Experts of a small language model.
Training: a variant of Adam for the experts, 305M tokens, 4647 steps.
Below are experts of layer 7 (counted from 0) of a mixture-of-experts language model. Rows are named router (the router's row for the expert), gate (a neuron's input weights, with its number), up (a neuron's input weights, with its number), down (a neuron's output weights, with its number) and show model dimensions 192-287. Each number is 128 + 24 x the weight over its row's rms, rounded and kept within 0 to 255.
After each expert's rows: "comes after" lists some tokens at least twice as common just before its tokens as in all text; "comes before" lists some tokens at least twice as common just after its tokens as in all text. This comes from a sample of Wikipedia text that the model never trained on. Tokens count by the router's weight.

# expert 17
router [165 100 155 128 120  84 157 115 109 134 141 159 106 141 127 153 131 107 166 100 133 129  97 140 103 106 103 109 165 117 111 104 108 140 144 115 114 119 123 111 117 119 113 142  88  76 148 100 115 102 140 107 114 110 115 141 139 186 119  73 111 151  94 148 149 116 160 136  82 124 149  80 100  95 115  90 124 119 152  79 108 122 141 134 126 154 129 135 165 177 116 128 141 154 188 134]
gate0 [117 116 144 130 106 155 148 152 129 151 156 134 130 143 137  97 119 128 118 116 145  91 124 139 119 125 102 163 123 112  98  86 152  81 145 170 138 122  90 125 116 179 153  82 149 122 109  88 128 113 150 125 159 171 116 114 138  90 128 114  97 123 192 115 134 112 123 144 111 113 169 143 123 102 116 116 127 149 142 117 154 181  99 116 162 125 134  83 114 123 130 118 134 121 159 132]
up0 [116 153 109 144 153  85 129 111 120 167 108 135 123  89 116 112 134 118 145 175 127 135 139 103 116 147 106  93 125 128 140 130  91 129 148 120 134 138 138 104 127 143 178 175 136 150 160 117 133 125 144 106 117 137 163 150  66 119 113 135 129 122 110 126  77 141 108 123 111 130 135 152 146 163 154 128 152 135  82 143  79 133 142 106 144 123  77 104 150 154 129 168 139 103 140 126]
down0 [135 112 128 125 125 126 119 199 158 156 159 146 179 119 156 137 107 125 135 151 166 181 156 119  96 169 126 114 126 135 116 148 181 115 162 159 101 129 159 168 134 160 131 109 112 121 155 138 152 134 125 105 107 102  79  81 147 128 109 169 138 155 145  78 135 105 147 150 117 156 144 165 138 122 126 158 102 108 122  92  78 116 107 161 126 132 111 102 151 140 124 123  99 156 163 135]
gate1 [134 147 137  97 129 134 126 126 121 123 176 173 137 125 152 131 104  80  84 143 109 108 150 115 121 128 138  69 104 179 146 144 127 136 136  88 162  91 123 125 135  98 144 119 142 129 130 168 126 128 108 181 124 151 172 156 115 126 148 130 151 127 135 118 107  96 139 107 185 117  88 120 156 139 130 126 117 140 144 138 167 196  95 160 147 147 176 132 115 133 171 159 145 172 154 149]
up1 [125 139 134  80 184  88 117 109 158 142 131 149 113 165 152 129 125  87  94 139 126 134 130 106 140 112 143  98 172 113 130 116 121 115 180  84 180 122  93 139 142 123 132 132 137 114 108 131 185  88 134 158 152 133 123 123 141 109 126 128 125 138 117  94 130 163  98 139  99 177 126 122 107 121  91 122 133 137 119 105 161 107 157 168 124 168 105 124 103 108 104 144 154 169 122 138]
down1 [144 102 128 129 169 154 122 137  66 162 117 142  71 100 113 138 120 115 145 102  83  91 148 141 133 155 117 117 185 132  76 118 132 125 133 140 147 127  97 139 110 131 135 114  77 129 125 128 101 119 117 140 119 110 109 151 154 127 181  98 167 114 134 111 121  94 130 113  80 146 130 126 106 118 102 158 159 132 129 191 163 131 122 114 104 170 149 134 153 101 159 147  99 129 129 168]
comes after: " the", " The", " a", "'s", " his", "The"
comes before: " of", ",", ".", " in", " and", " was"

# expert 15
router [128 113 112 111 148 116  92 159 128  99 140 104 146 151 117 140 135 124 120 144  95  79 117 151  99 107 140 101 164  81 111 106 126 141 119 121 158  96  92 151 136 135 140 126 100 157 129 146 102 117  88 144 125 116 102 155 103 109 127 130 138 142 116 178 121 102 143 162 103 118 115 152 156 116 130 159 123 147 154 131 114 106 129 143 100 106 131 105 109 143 137 115 139 146 133 118]
gate0 [158 119  69 149 125 180 176 152 121 156 107 146 169 123  97 137 122 134 150 126 124  93 139 127 127 126 144 151 141 130 149 104 100 126  67 149 165 117 138 157 112 155 141 110 162 123 148 160 142 101 131 155 113 113 114  97 168 124 124 120 128 121 177 136 148 112 172 147 131 122 130 132 119  92  91 162 139 141  96 164 155 132 126 125  81 134 142 133 146 171 109 109 136  65 127  78]
up0 [109 114  71 117 144 165 153 142 159 129 150 142 122  89 161 150 124 135 145 131 123 112 175 175 147  86 107 148 157 147 110 148 143 130 166 158 154  81 127 180  93 139 131 157 145 108 146 135  96  86 130 131  63 156 110 126 145 110 138 102 132 116 157 176 141 126 168 165 134 133 136 129 127 124  93 128  77 129  84 109 109 141 117 167  79 143 120 126 117 164 112 125 117 128 108  97]
down0 [109 136 129 126 131 114 130 114 113 131 167 125 119 156 126 150 142 114 130 139 106  87 141 112 163 100 178 132 118 122 147 137 105 140 103 159 166 104  80 134 164 117 159 139 109 127 122 123 158  99 153 120 108 170 144 138 116 139  96  92 147 113 188 139 116 148 114 111 121 145 156 140 101 123 132  89 115 136 165 108  95 164 134 176  76 126 109 141 160 133 161 125  97 157 129 166]
gate1 [160 127 134 131 123  84 129 127 123  94 117 148 159 173 123  86 148  89 162 105 125 113 102 154 107 132 110 113 143 141 163 104 115 117  94 158 128 170  80 117  98 124  96 114 124 128 166 131  90  72  93 176 128 120 100 155  90 112 129  94 108  83 106 154  83  87 133 109 123 140  98  89  79 122 122 141 109 134 179 131 121  53 137 139 116 107 113 109 136  95 141 157 112 162 111 123]
up1 [106  76 197 129 133 169  99 124 148 108 159 113  95 150 100 153 157 119  97 125 100 132 126 129 134 107 111 117 144 150 128 127 140 145 153 136 149 106 175 136 176 100 132 132 150 115 112 117 147 107 117 104 130 156 129 113 131 140 163 133 151 134 112 129 122 129 107 144 125 108 127 129 105 113  88 135 138 125 124 124 115 132 164 158 106 143 139  69 129 136 126 137 145 102 136 154]
down1 [190 126 101 131 121 145 131 133 135 128 120 104 184 136  97 153 120  78 105 154 130 118 129 128 127 160 121 157 118 154 161 119 119 143 105 141 137 112 135 107 128 142 125 153 154 147 126 128 132 132  98 166 149 127 111  86 125  95 132 141 112 152 101 125 132 124  86  94 108 132 129  94 115  88 188 205 117 140 116 128 118  82 136 123 130 155  99 100 123 149 116 110 178 149 124 126]
comes after: " |", " in", ":", "1", " March", " January"
comes before: "20", "19", "18", "1", "10", "2"

# expert 13
router [168 149  97 181 108 116 111 129 131 136 107 197 155 124 156 113 167  88 127 166 128 186 135 131 129 125 154 107 190 164 100 112 162 144 110 111 122 134 149 165  94 160 127 132 114 119 101 118 142 137 107 115 111 128 104 140 166 115 130 149 116 135 115 160 125 125 168 106  99 121 126 154 145 122 149 108 110 141 141 128 138 124 128 118 128 157 145 115 138 152 109 122 139 118 163 108]
gate0 [ 81 102 156 112 109 167 123 146  95 150  98 154 150 152 165 149 146 116 143 104 116 126 111 133 147 113  94 156 129 116 105  92 147 167 104  88 155 104  97 127  99 123 155 152  97 116 140 123 159 125 153 134  99 152 118 123 184 131 113 138  92 120 140  94  79 142  99 123 127 107 112  75 111 122 100 161 104  88 154 121 152 130 152 152 169 125 129 132 151 125 155 118 149  99 115  98]
up0 [141 126  97 136 142 107 136  88 165 158 164 107  98  71 129 142 129  92 131 154 140 138 116 133 145 108 131 138 131 116 149 150 146 101 100 117 105 120 129 145 131 134 133 132 151 138 130 165 100 130 143 126 124 115 178 136 108 105 129 161 124 115 101 127 121 150 160  91  98 117 176 107  99 111 163 133 155  95 143 137  92  84 114 133 127 119 152 118 132 128  93  94  63 137 144 179]
down0 [148 145 174  84 115  92 141 123 149 135 120  92 152 133 136  91 167 127 132  97 165 104 117 133 124  99 117 140 122 123 127 153  68 124 133 155 147 110 134 110 182 139 132 129 112 115 164 149 160 129  93 117 126 131 117 125 130 133 166 132 136 143  70 116 125 150  96 113 176 151 106 134 101 107  82 139 116  91 161 148 155 172 119 125 136 134 144 135 138 156 153  99 140 117 141 116]
gate1 [157 148 107 141 108 101 160 178  90 152 127 138 104 166 124 153 111 117 113 181  75 133  99  93 131 155 122 149 152  99 139 160 110 120 149 124  99 140 145 144 134 170 154 117 124 101 132  92 153 143 100 125 144 112 145 168 154 142 134 109  95 150 133 134 122 107 126  98 104 108 139 128 110 122 144  97 115 161 100  90 191 141 115 168 108 136  81 110 108 131 115 147 108 111 143 146]
up1 [125 170  62 155 109 120 152 154 152 117 146 148 127 110 145 116 100 147 164 159 130 111 114 158 113 159 134 125 151 151 142 108 148 122 106  95 130  88 115 146  96 128 106 132 122 148 147  95 109 114  98 170 116 139  94 154 135 153 174 121 114 122 110 129  78 118 115 104 127 106 168 105 115 102 134 139 103 134 139 128 107 136 125 167 147 124 129  89 137 129 126 121 139 160 125 168]
down1 [137  93 120 171 152 137 132 122  97 138 109  93 123 150 103 142 104 130 143 165 104 121 107 140 127 152 154 126  67 117 119 125 105 123 119 126 109  98 105 110 130  94 124 106 141 170 115 134 112 148 117 117 133 130 142 109 116 139 121 119 113 106 171 120 164 142 135 131 130 149 125 134 177 155 155 130 114 156  87 162 158 180 134 106 135 103 138 123 148 116  84 136 114 162 126 130]
comes after: ".", ",", " where", ".\n\n", " It", " He"
comes before: " was", " ", " the", " States", " is", " a"

# expert 29
router [139 105 128 112 149 163 154 152 120 113 128 126 102 147 122 155 130 125 129 110 152 160 138  98 117 110 120 152 128 150 110 119 154 135 129 166 109 145 139 148 137 192 112 106 157 125 174 108 121 123 132 189 118  87 172 140 105 129 121 145 187 118 132 135 122 108  76 146 137 133  83 179 136 123  73 158  84 122 149 113 133 119 165 116 139 122  80 175 159 145 142 175 146 154 142 127]
gate0 [130  92 154 144 109 108 148 145 130  90 127 163 111 182 145 123 106 122 115 102 137 103 105 136 109 100 148 111 134 136 132 163 118 112 114 129 135 142  85 181 112 148 159 111 135 170 152  86 136 171 101 121 149 146 162 152 146 156 127 136 104 166 122 143 129 119 131 157  71 141 157 170 120 140 113 132 117 139 132 131 122 150  85  80 124 116 117  69 119 132 127 135 104 139  89 139]
up0 [144 105 144 128 155 141 157 144  90  84 148 180 105 165 143 137 129 136 121 145 148  98  91 125 155 154 115 112 124 133  87 148 104 131  92 129 143 120 101 163  92 158 114  64 116 119 129  95 117 116 123 108 149  96 130 137 168 143 126 161 124  97 170 157 126 137 105 158 132 151 180 142 116 180 134 158 168 114 131  78 126 151 109 142 112  93 125 142 158 146 112 137 106 126  75 129]
down0 [135  83 118 143 158 124 144 134 129 124  93 135  87 136 124 126 123 117 126 103 148 152 144 135 122 130 113 107 170  93 123  81 123 125 127 111 130 138 112 165 125 131 101 117 162 106 125 136 147 173 150 127 120 135 184  98 139 153 115 135 129 107 156 124 128  83 164 127  96  98 133 110 101 146 139 126 137 136 122 116 167 119  99 126 106 134 119 138 147 125 128 118 150 132 135 132]
gate1 [102 145 105 117 145 124 111 171 130 157 114 168 135 120 135 107  95 132 166 124 131 127 132 129 138 119 148 111 151 104 138 110 148 147 127 112 121 176  81 152 105 168 135 131 128 121 198 127 169 167  99  84 125 175 125  74 135 146 130  90 118 128 105 103  95 104 131 159 144 103 156 160 139 127 111  76 112 150 151 101 117 173 130 145 121 106  97  74 132 137 138 147 136  63 100 181]
up1 [117 138 129 199 133 107 153 146  96 117 141 124 168 138 142 124 137  94 158 137 109 121 149 160 126 129 125 172 122 147  64 103 110 130 181 137 113 100  84 119 114 145 146 149 131 138 146 151 140  88 130 108 162 133 125  93 101  83 109 129 151 112 155 107 180 111 158 128 117 136 106 125 110 111 152  98 140  87 127 113 115 124 160  79  97 128 101 179  99 116 149 134 118 106  79 110]
down1 [145 174 132 111  75 120 193  85 148 135 169 115 115 106 143 123 115 130 142 129 131 125  98 154 135 162 117 126 128 115 141 122 123 159 109 140 139 148  65 122 151  87  81  81 169 113 148 111 138 163  99 151  97  89 139 160 126 100 159  94 130 149  98  69  74 123 115 109 123 108 127 124 141 105 162  74 127 143 127 132 123 123 115 119 144 144 139 131  96  93 124  81  70  54 100 152]
comes after: " ", " (", "–", ".", " $", " +"
comes before: " |", ".", "|", "–", "°", ";"

# expert 18
router [155 129  93 128 119 135 186 207 125 116 121 134 124 151  90 152 109 151 164 115  98 138 146 134 150 131 115 117 114 109 146 154 107 148 117 102 110  91 136 140  78 161 123 135 104 113 135 152 122 106 112  99 112 125 138 133 173 137 177 110 136 124  93 119 133 128 179 120 105 130 176  99 126 157 129 138 102 128 106 122 154 131 117 151 107 104 110 134 145 112 137 159 134  95 108  89]
gate0 [153 127 111 101  78 137 110 143 137 148 146  72 118 114 116 127 140  92 135 122 151  90 147 119 164 133 104 150 125 114  93 152 115 149  92 105 147 141 141 116 143 164 114 104 145 116 108 157 128 155 149 176 171 108 112  96 115 148 103 180 149 130 135 134 121 125 132 102 124  77 128 131 105 144 158 140 168 130  90 162 125 109 132 139 121 105 144 184 102 146  95 149  87 150 107 147]
up0 [118 124  84 105  79 148 125 111  94 181 113 117 126 115 129 127 106 115 133 145 138  85 126  97 165 155 134 101  67  74 106 153 114 133  74 119 170 105 116 124 111  88  93 132 131  99 122 123 139 136 183 167 146 129 148 138 139 136 144 125 131 133 111 115 128 142 110 100 144  92 128 113 116 116 110 101 132  93 115 128 106 150 127 169 126 123  93 100 125 126 128 167 109  98 118 110]
down0 [ 84  97 138  77  76 168 143 143 130  91 110 130 121 125 110 110 131 149 121 144  89 143 145 157  97 150 128 159 193 131 124 148 169 146 131 156 101 126 122 144 167 149  93 136 156 113 158 183 123 136 145 154  99 141 111 114 148 152 167 146  89 150 147 111 138 116 135 129 137 144 138 116 129 156 118 139 124 153 169 168  97 146 131 155 125 154  96 135 139 108 120 146 153 159 152 137]
gate1 [160 134  87 119 124 123 104 147  77 119 112  84 138 107 116 141 125 131 120 132  92 100 138 147 117  96 145 136 160 119 102 132 125 116 171  99 126 103 147 205  93 150 156 119  96 140 125 188 153 133 129 162 140 170 158 136 142  89  97 119 163 127 111 107 128 120 133 134 135 152 118 133 131 130 136  89 126 115 152 101 141  95 175 136 101 111  63  87 116 102 103 120 119 141 133 154]
up1 [114 110 100 134 103 138 121 132 117 100 147 156 122 163 154 106 168 129 121  94 166 101  99 154 115 111 108 173 153 136  74 129 142 166 129 128 119 133 126 141 133  97 145 109 115 111  83 126 137 137 121 176 173  88 122 123 172 159  96  96 143 138 142 130 128 141 106 128  99 145 111 129 141 123 137 105 142 154 154 144 147 133 157 139  90 137 108 177  74 123  88 104 117 166 131  88]
down1 [120 123 125 114  99 106 143 123 102 145 122 126 148 130 120 174 153  89 114 133 121 119 131 114  87 119  75 137 102 110 121 129 164 174 155 135 125 136 192 157 172 123 119 107 142 137 116 131 180 122 124 134  92 105 133 135 123 135 114 105 158 144  90 165 139 117 104 171 101 128 120 135 181  99 127 103 144 128 167 136 157 112  85 112 140 149  99 160 143 148 141 122 123 132 124  90]
comes after: " |", " as", " is", " a", " was", " =\n\n"
comes before: " of", "0", "1", "\n\n", "2", " ("

# expert 22
router [143 156 160  85 149  79 134 192 141 148 132 122 118 125 126 170 149 150 136 113 122 116 130 113 148 116  83 102 130 135 108 113 122 137 140 149 137 181 162  79 128 187 111 132 102 114 129 144 148 121 129 158 121 158 122 163 132 110 111 142 110 143 108  88 107 146 144 142 115 129 156 148  99 176 100 138 154 133 177 101 106 133 139  80 163 127 165 101 139  81 167 125 136 160 182 123]
gate0 [123 135 137 168 139 145 137 145 108 121 147  88 129 170 166 138  83 151  95 131  99 115 116 156 122 148 103 132 139 151  99 124 143 104 123 118 136  91 172 157 110 128 127 127 129 178 143 104 117 155 139 151 108  91 178  92 118 128 136 152 177 148 102 139 153  72 120 110 136 131 145  84 104 119 160 162 113 168 100 151 131 154 166  96 146 160 170 145  96 115 131 128 119 129 153 137]
up0 [139 118 154 126 110 124 119  89  97 124 132 105 150 119 165 132 146 117 172 144 137 131 124 136 154 113 127 141 140 130 158 110 111 104 132 146 135 141  83 124 134 142 120 133 174 102 178 136 146  90 111 119 161 168 101 139 136 121 138 133  91 130 107 153 123 155 123 141 151 158 111 118 143 153 143 120 151  94 172 127 145 131  80 188  99  91 141  73 129  56  90 144 153 102 163 118]
down0 [129 136 124 107 128 127 149 104 111 134  73 160 164  97 164 127 116 122 132 140 133 129 127 137 162 135 138 165  88 152 128 121 102 121 134  83 116 138 152 110 134 121 141 160 144 120 163 173 130 126  74 145 107 157 137 107 126 141 135 111  89  88  95 149 154 109 158 110  95 174  85 148 101 148 159 136 138 122 176 134  66  97 120  91 126 152 122  95 166 137 140  97 136  86 116 133]
gate1 [ 74 138 154 165 121 155 154 128 128 135 151 145  63 126 120 115  78 131 113 124  99 122 109 115 113 152 152 168 135 102 113 107 174 140 106 122 139 100  77 176  84 140 117 113 160 136 132 129 113 133 138 130 130  99 131 109 127 186 156 137 145 140 148 154 103  71 142 113 136 115 134 106 116 132 130 175 126 144 115 140  99 123 153 119  78 141 112 146 123 135 108 109 131  74 144 129]
up1 [ 97 141 128 153 139 137 129 108 163 113 137 141 103 159 118 137 104 135 117 132 123 128 107 162 150 111 111 142 142 123  73 140 133 150 105 178 157 144  96 125 126 135 107  84  97 103 114 119 113 100 109  89 119 156 139 107 132 104 155 117 182 108 151 147 161 131 131 115 139 142 165 127 111 144 131 157 158 166 107 171 104 172 138 122  55 112 123 150 109 121 109 101 115 112 153 150]
down1 [189  92 128 114 117 132 156 144 158  85 159 112 117 168  98 134 154 144  97 103 164 110 135 163  98 158 161 169 157 165 116 143 157 116 161 149 148 125 136 141 109 112 106 103  87 152 134  86 152  65 141 129 140 143 142 118 154 109  93 124  90 112 104 108 107 142 104 125 109 112 139 109 120  96  88 129 156 108 102 145 116 151 140 102 105 144 141 149 123  76 110 154 140 138 150  97]
comes after: "|", " ", " |", " |\n", ";", " |\n\n"
comes before: "20", "|", "6", "–", "1", "3"

# expert 16
router [145 123  97  81 125 148 175 119 125 154 126 121 113 164 138 140 142 135 145 151 124 151  99 140  98 125  92 177 158 121 114 155 139 142 135 161  75 143 106 112 111 102  89 119 175 128 134 139 121 121 139 129 139 147 174 168 133 149  80 119  98 111 149 146 139 173 156 129  87 145 112 138 172  80 151 143 129  93 131 109 135 122 152 154 173 102 151 187 138 106 151 112 118 105 113 183]
gate0 [138 167 151 112 129 117  80 112 103 116 105 135  99 117 144 115 137 151 150 118 130 164 116 125  92  81 101 107 131 121 130 151 156 114 117  77 126 101 144 149 126 140 111 119 103 155 146 137 134 119 154 104 131 140 119 174  91 141  84 123 103 136 162 105 118  87 114 167 151  80 122 124 148 125 124 169 142 168  89 145  94 117 148 144 152 156 114 123  89 126 161 132  79 145 140 144]
up0 [106 101 148 112 145 150 154 127 128 124 128 156 154 123 178 116  76 136 127 192  60 100 109 138 111 156 129 139 110 109  92 158 124 160 122 175 123 123 109 141 110 141 135 108 157 114 116 133 127 157  99  85 102 106 121 134  95 143 114  98 163 104 135 130 114 102 195 111 123 128 185 120 143 115 136 131 177 122 156 141 125 154 133 126 139 108  86 110 171 101 159 162 155 138 147 105]
down0 [128 133  97 123 139 138 174 166  99 104 154 154  98 116 109  81 114  93 155 142 101 131 129 115 134  92  90 170 133 112 133 123 126 143 153  89 154 103 147 100 128 152 132 130 121 118 107 147 149 122 117 121 132 144  96 108 159 128 137 139  83 173 117 145  88 165 132  99 143 151 133  92 141 119 113 135  79 150 146 141 125 101 178 124 108 136  90 119 104 146 127 135  94 120 154 157]
gate1 [ 98 106 161 136  73 104 142 106 140 110 150 139 131 134 152 114 126 111 156 115 141 141 114 107 112 144 134 114 130 112 144 131  78 134 161 138  97 166 147 152 179 122  90 131 159 100  83 137 139 132 131 124 153 138 123  85 152 122  95  97  98 153 125 111 178  82 166  97  81 159 143 119 109 110 143  74 122 147 172  83 131 143 139 165 123 161 117 159 131  79 138 115 123 159 124 135]
up1 [126 129 118 137 112 160 102 130 147 137  91 136 124 155 108 121  95 117 117 204 128 124 136 128 104 178  97  88 139 118 124 167 124 140 129 161 118 103 122 124 110 121 164 138  85  72 104 135 138 147  81 175 111 145 102 122 140 110 130 167 122 161 163 117 120 143 108 166 157 106 163 132 140 153 137 138 151 141 134 128 170 173 147 158 141 134 133 125 141 137 134 136 176  99 124 117]
down1 [173 162 151 112 184 111 108 152 157 128 163 138 143 140 133 157 137 126 154 157 145 115 135 140 115 103 167 122 141 161 125 134 119 138 117 158 140 112 124 130 139 163 164 149 134 118 178 137 134  95  74 104 140 107 105  88 153 174 107 146 143 138 149 109 144 126 147 157 103 125 118 139  71 109 145 146 128 117 129 108 130  90  82  91 132  97 151 100 124 124 120 155 129 148  74 146]
comes after: " in", ".", " In", "20", "In", " on"
comes before: ",", " ", " the", " he", " to", " it"

# expert 20
router [ 95 124 147 109 120 115 100 145 179 137 121 155 110 105 116  55 106 122 133 142 112  86 102 154 124 152 153 139 135 149  84  86 152 118 122  76 127 116 138 113 140 132 139 130 127 122  98 125 110 130 104 132 134 118  93 144 162 141 175 115 134 134 113 132 130 108 148 102 135 160  89 172 151 104 140  75 132 152 125 155 138  84 159 136 104 131 102 151 129 162 151 123 118 138 113 126]
gate0 [164 136  70 119 107 127 113 125 106 142 128 138 170 127 105  53 191  89 103 144 149 153  75 121 116 132 162 138 120 167 114 126  93  83 131 121 123 154 132 132 146 134 104 125 141 135 144 140 100 127 126 136 130 112  85 130 125  84 139 116 118 108 122 137 107 127  75 111 107 105 154 150  95 105 133 129 139 149 163 117  83  98 113 154 115 119  88 126 150 164 146 108 103 134 138  90]
up0 [117 142 146 151  98 133 129 169 130  94 148 111 124 141 182 160 122 177  94  58 125 115 157 149 134 117  98 163 125 125 141 120 173 154 147 118 113 163 170 120 123 136 139 108 119 134  93  99 131 134 155 115 113 134 139 146 175 180 137 116 114 114 148 138 144 111 120 121 127 123 115 108 111 133 133 154  57 163 153 149  92 112  99 106 134 130 155 130 133  67 134 122 136 154  94  94]
down0 [137 106  90 109  92 131 130  83 150 130 148 135 148 137 131 166 117 114 166 103 138 100  99 156  96 135 139 159 103  86 160 174  79  99 111 113 146 107 136 121 112 102  73 153  97 124  72 128 137 135 146  70 151 102 135 158 202  99 119 120 167 103 110 127 138 131 107 135 126 126 124 126 147  60 147 151 153 120 106 152 119  99 149 126 121 148 133 141 121 106 168 168 131 140 149 148]
gate1 [124 144 134 135  92 138  94 131 125 114 108 101 148 166 145 139 156 103 148 161 121 119 124 159 109 138  70 128 110 156 120 130 111 148 155 130 134 127 120 137 123 125 141 164 125 107 119 146 143  93 147 129 155 123 122  55 121 178 147 127 110 127 132 160 148 135 106 175 185 147 125  92 109 125  83 173 115 148 160 147 156 116 132 127  86 127 157 138 138 153 100 153 131 123 160 136]
up1 [142 120 113 125 146 102 110 107  90 136 115 150 155 184  87 141 129 161 144 164 119 117 154 171 141 116 143 138 121 173 135 114 136 136 162 159 119 186 136 119 164 111 108 111 160 155 106  96 139  85 137 122 156 115 125  98  79 140 116 128 105 122 152 101 120  75 126 154 177 150 138 140 158 114 153 109 133 140 153 129 178  77 127 121 149 136 143 168 139 112 149 126  99 133 132 115]
down1 [120  94 156 141 131 143 110 188 131 140 112  90 102 132 121 179 128 134 120 181 144 149 104  99 115 117 109 150 133 123 132 151 140 159 132 153 131 132 103 154 136 164 132 131 147 101 110 137 137 138 128 131 133 149 151 161 112 175 118 129 143 148 110 143  85  89 167  97 113 120 121 156 130 140  96 162 106 141 136 175 134 150 154 131 121 125 100 111 125 128 110 172 109 114 108 140]
comes after: "20", "19", "18", " the", "′", " United"
comes before: "–", ",", ")\n", ")", "\n", ".\n\n"

# expert 23
router [121 110 136 138  86 118 155 174 137 128 110 176 120 148 135 107 121 123 126 156 131 160 107 112 145  77 124 154 108  97 159 119 111  92 115 157 117 155 131 126 161 132 115 113 123  63 156 127 115 171 137 119 125 117 120 150 101 121 159  92 127  94 144 159 109 140 120  97 140  94 130 116 116 139 109 154 123  99 121  89 127  96 146 111 163 148 152 102 128 120 149  81 108 117 125 120]
gate0 [121 138 133 143 107 118 155 149  65  96 101 142  90 115 196 102  87 120 141 129 107 118 151 115 106  72 136 149 146 108 152 108 124 140 135  85 116 135 144 113 141  99 123 128 112 159 118 100 111 158 119 182 164 122 163 107 113 129 125 115 125 124 151 160 156 145 153 144 122 121 101 173 110 118 137 114 101 128 154 125 114 130 123 159 151 107 162  78 139  66 145 140 112 149 126  92]
up0 [154 159 121 117 124 121 140 113 130 114 129 124  70 135 106 131 164 160 102  71 119 129  94 133 111 147 137 129 152 172 141 126  98 110 143 100 105 126 143  95 162 175 145 127 133 120 112 119 112  95 124  83 149 102 118 151 137 128 134  93 107  91 156 126 123 133 132 131 120 109 103 137 107  99  95 142 109 143 171 128 148 126  73  73 122 124 112  93  97 103 106 129  66 158 123 167]
down0 [109 115 125 135 148 132 106 121 182 120 141  75 121 167 132 113 104 109 151 172 117  91 148 104 129 159 135 121  90  90 135 142 157 133 171 165 104 105 100 114 128 130 159 115  96 126 131 159 140 150 116 113 118 116 192 179 163 188 135 109 110  71 123 172 161  99  92 167 111 101 137 126 126 126  97  66 115 144 120  90 138 124 113 145 104  88 184 151 182 185 155 115 154 135 147 135]
gate1 [ 94 132 121 143 161 137 126 148 143 123 102 139 111 112 123 168 104 131 146 143 136 113  94  98 159  90 126 113  99 158 131 163 199  98 170 156 106 112 116 113 104 161 153 135 106 117 127 136 140 129 122 114 133 150 123 133 191  98 139 105 156  83 137 101 124 152 142 136 175 126 141 154 127 113 123  83 118 143 126  92  99 139 124  85 119  81  78 130 145 165 140  98 114 164 145 134]
up1 [115 119 164 148 136 124 173 163 153 161 150 141 126 125 137 141 119 133 195 119 121 126 132 119 158  86 105 149  96  94 136 155 136 140 175 115 135 133 138 107 141 144 123 139 113 105 165 147 147 112 120 131 124 156 103  99 174  80 104 121 108 108 128  77 129 157 159 106 111  98 133 149  95 161 147 123 174 111 151 132 109 147 134 145 123  89 101 128 106 118 127 104  92 126 141 105]
down1 [116  90 164 164 129 132  54 138 100 173 136 112 137 126 188 108 106 127 118 131 114 135 110 162 148 145 115 142 110 145 122 139 126 109  68 133 115 173 111 112  90 127 125 164 143 145 102 105 121 159 142 131 131 144 136 155 135 118 145 114 153 152 112 121 130 100 133 123 164 141 122 123 136 147 124 120 130 133 150 130 135 175 127 176  85 134 139 159 143 173 147 174 152 112 111  94]
comes after: " |\n", "\n", " He", " was", ".\n\n", " he"
comes before: " ", " the", " a", " He", " his", " as"